Weights of a small mixture-of-experts language model, trained from scratch on English Wikipedia: 2 picks a token.
Below are experts of layer 6 (counted from 0) of a mixture-of-experts language model. Rows are named router (the router's row for the expert) and show model dimensions 64-127. Each number is 500 + 25 x the weight over its row's rms, rounded and kept within 0 to 999. Numbers have three digits each.
After each expert's rows: "gets" lists some tokens that make up at least twice as much of what it gets as of all text. This comes from a sample of Wikipedia text that the model never trained on. Tokens count by the router's weight.

# expert 9
router:477515496475500481471466498494522485530521513515498537468492490501485495506491524554499512526527449493522528473525516551522485473482505493487512481485475525509482500503508500475479514472535519
gets: " the", " a", "9", "8", "0", "2"

# expert 0
router:503518464515442465469444492524509463501486504473482497506494499531490489540487486518535521508447477489538508511528508481519521521524445488531533494492518477487483467509533507531501467480469488
gets: ",", "ing", "s,", "ed", "e,", " that"

# expert 1
router:484492510465474532481515539462499520450522473461527499486481465487494472468462510473519483502541528514457484488505501523437506505480505494491489501479475472476489534520528468472478508506517497
gets: "ri", "g", "o", "ig", "u", "ro"

# expert 23
router:468481498494505460520484495517463487474496499487527493523467526531498488533484530488517489466518465489512531534499500525544532469503554473455510536508498535464501450514470535472504487503518502
gets: "ic", "er", "n", "ian", "ol", "in"

# expert 20
router:532472495510516549528516479466480505488529556498490467483476519478554545537505541508531459442490493513505474468509507528529492489497512484483473517480535536513470541553489559464503492497488521
gets: "p", " c", "at", "c", " m", "b"

# expert 16
router:544514530478531519457496492505530460519516532505442504501568498532520495519506531471505434493527490524460514456491505530501483514463501493508484514520513522499516494469506478503483504467528514
gets: "t", "d", "f", "st", " w", "ort"

# expert 19
router:501533563515498511522482500493485495524546481549516471496457531494496457511474528495453494509496494518489514484471516491474460506472497499484547497494480514489514532527497507489469477480472487
gets: " the", "I", " I", "ly", " more", " such"

# expert 18
router:493486513482536536537533486482505462521501506512445469493527482525522549522543521496481525475530554500474465477514507477487507498509532496487509456479518520514486555523466508472512567505536548
gets: " ", " s", " S", " h", " c", "v"

# expert 10
router:492494482502519553497522521507485554497517501540470519501500525501468527520493510461459520515512549523472492488532481475500485485521536552519466487503502532486518508491436504512524527497531565
gets: " M", " B", " D", " L", " S", " H"

# expert 2
router:524508491454521552526497491515466477499536469480511497504498522484492526509540513532491507520519547507494486535486490475463479492479522513497466456527519481523507555523499490489540512550482517
gets: "\n", " (", " O", "O", " E", " \""

# expert 11
router:513505488545479477483478486504515504475489531510494526494522513528490464479497542493547508533451483473539462506469489522513521513543447479529540505485442471503488484498503503502471468533488441
gets: " and", " of", " to", " in", " for", " or"

# expert 14
router:473536478522504446477511513478509500496484506486519494500485476486499491477503465510519481511501476481540487529485487537502532520525492468500509481520514472526505471477532494501475469540468466
gets: " |", " the", "|", " of", ";", " for"

# expert 17
router:527508514546521479509554541539498546453540491468525525483516520511548498507496492516478515478497496535521502491490532508507460462499532499489514504544455492510496463465499470456464505473490479
gets: "a", "i", "o", "e", "ia", "u"

# expert 22
router:535495514552502418487501501474494525518530507498526514471492481527528515524455514521488540463529474499445515488498524511521505507500510502495517538510448561542504498518473466501474508508475481
gets: "a", "an", "s", "er", "e", "es"

# expert 3
router:505489488500550501512550503501495501491518503483483470514545457499513519520439492547533455481528508533452517495483512494487463503492506520489509506472474499540474508535483484482500515533472498
gets: "h", "le", "he", "art", "A", "it"

# expert 5
router:498482456479488530491559531486480557475507479508530518490472493451502509472535472552519501517477515463511444552543500519471465502468491518515526504510489495521515518449492501479499504496474463
gets: "-", " |", "|", "==", "===", ":"

# expert 4
router:522529483456521522495492471486492523509493471507530460492505488462516481471520476509475515497500455477528496527470521486509520476496481485457465514486485440474509468491509541501543470476473458
gets: " was", " is", " |", " are", " were", " a"

# expert 15
router:507518535465486491525514528483470477480484548539506508512518440471510474510495508515519500491514516490479470502484500494489489470427518516491522541454520472522502517526525475496503503540509502
gets: "ar", "or", "er", "ad", " l", "im"

# expert 21
router:527512511472504468527481494499497522531431480486505489490485512487525512461496489545473495487458498520543499543479532532507488492568517451497515500523490528485541453526522440489520475445475445
gets: ".", ":", "s.", " |", "\"", ")"

# expert 8
router:475501500546535496497479527473483485526502533521505467490507529531490451470496498492487511485500512491477539473484474485478461497522552497446499513466515493468449470518501524513460532476504524
gets: "os", "as", "is", " The", "us", " in"

# expert 12
router:532504522483481472494484427464528477518498497513496479469496501518543500494517463496466500513519471503482497503482494505459524519461496533505494489474513523481466528524518492488479526517505486
gets: "iv", "ab", "v", "b", "em", "um"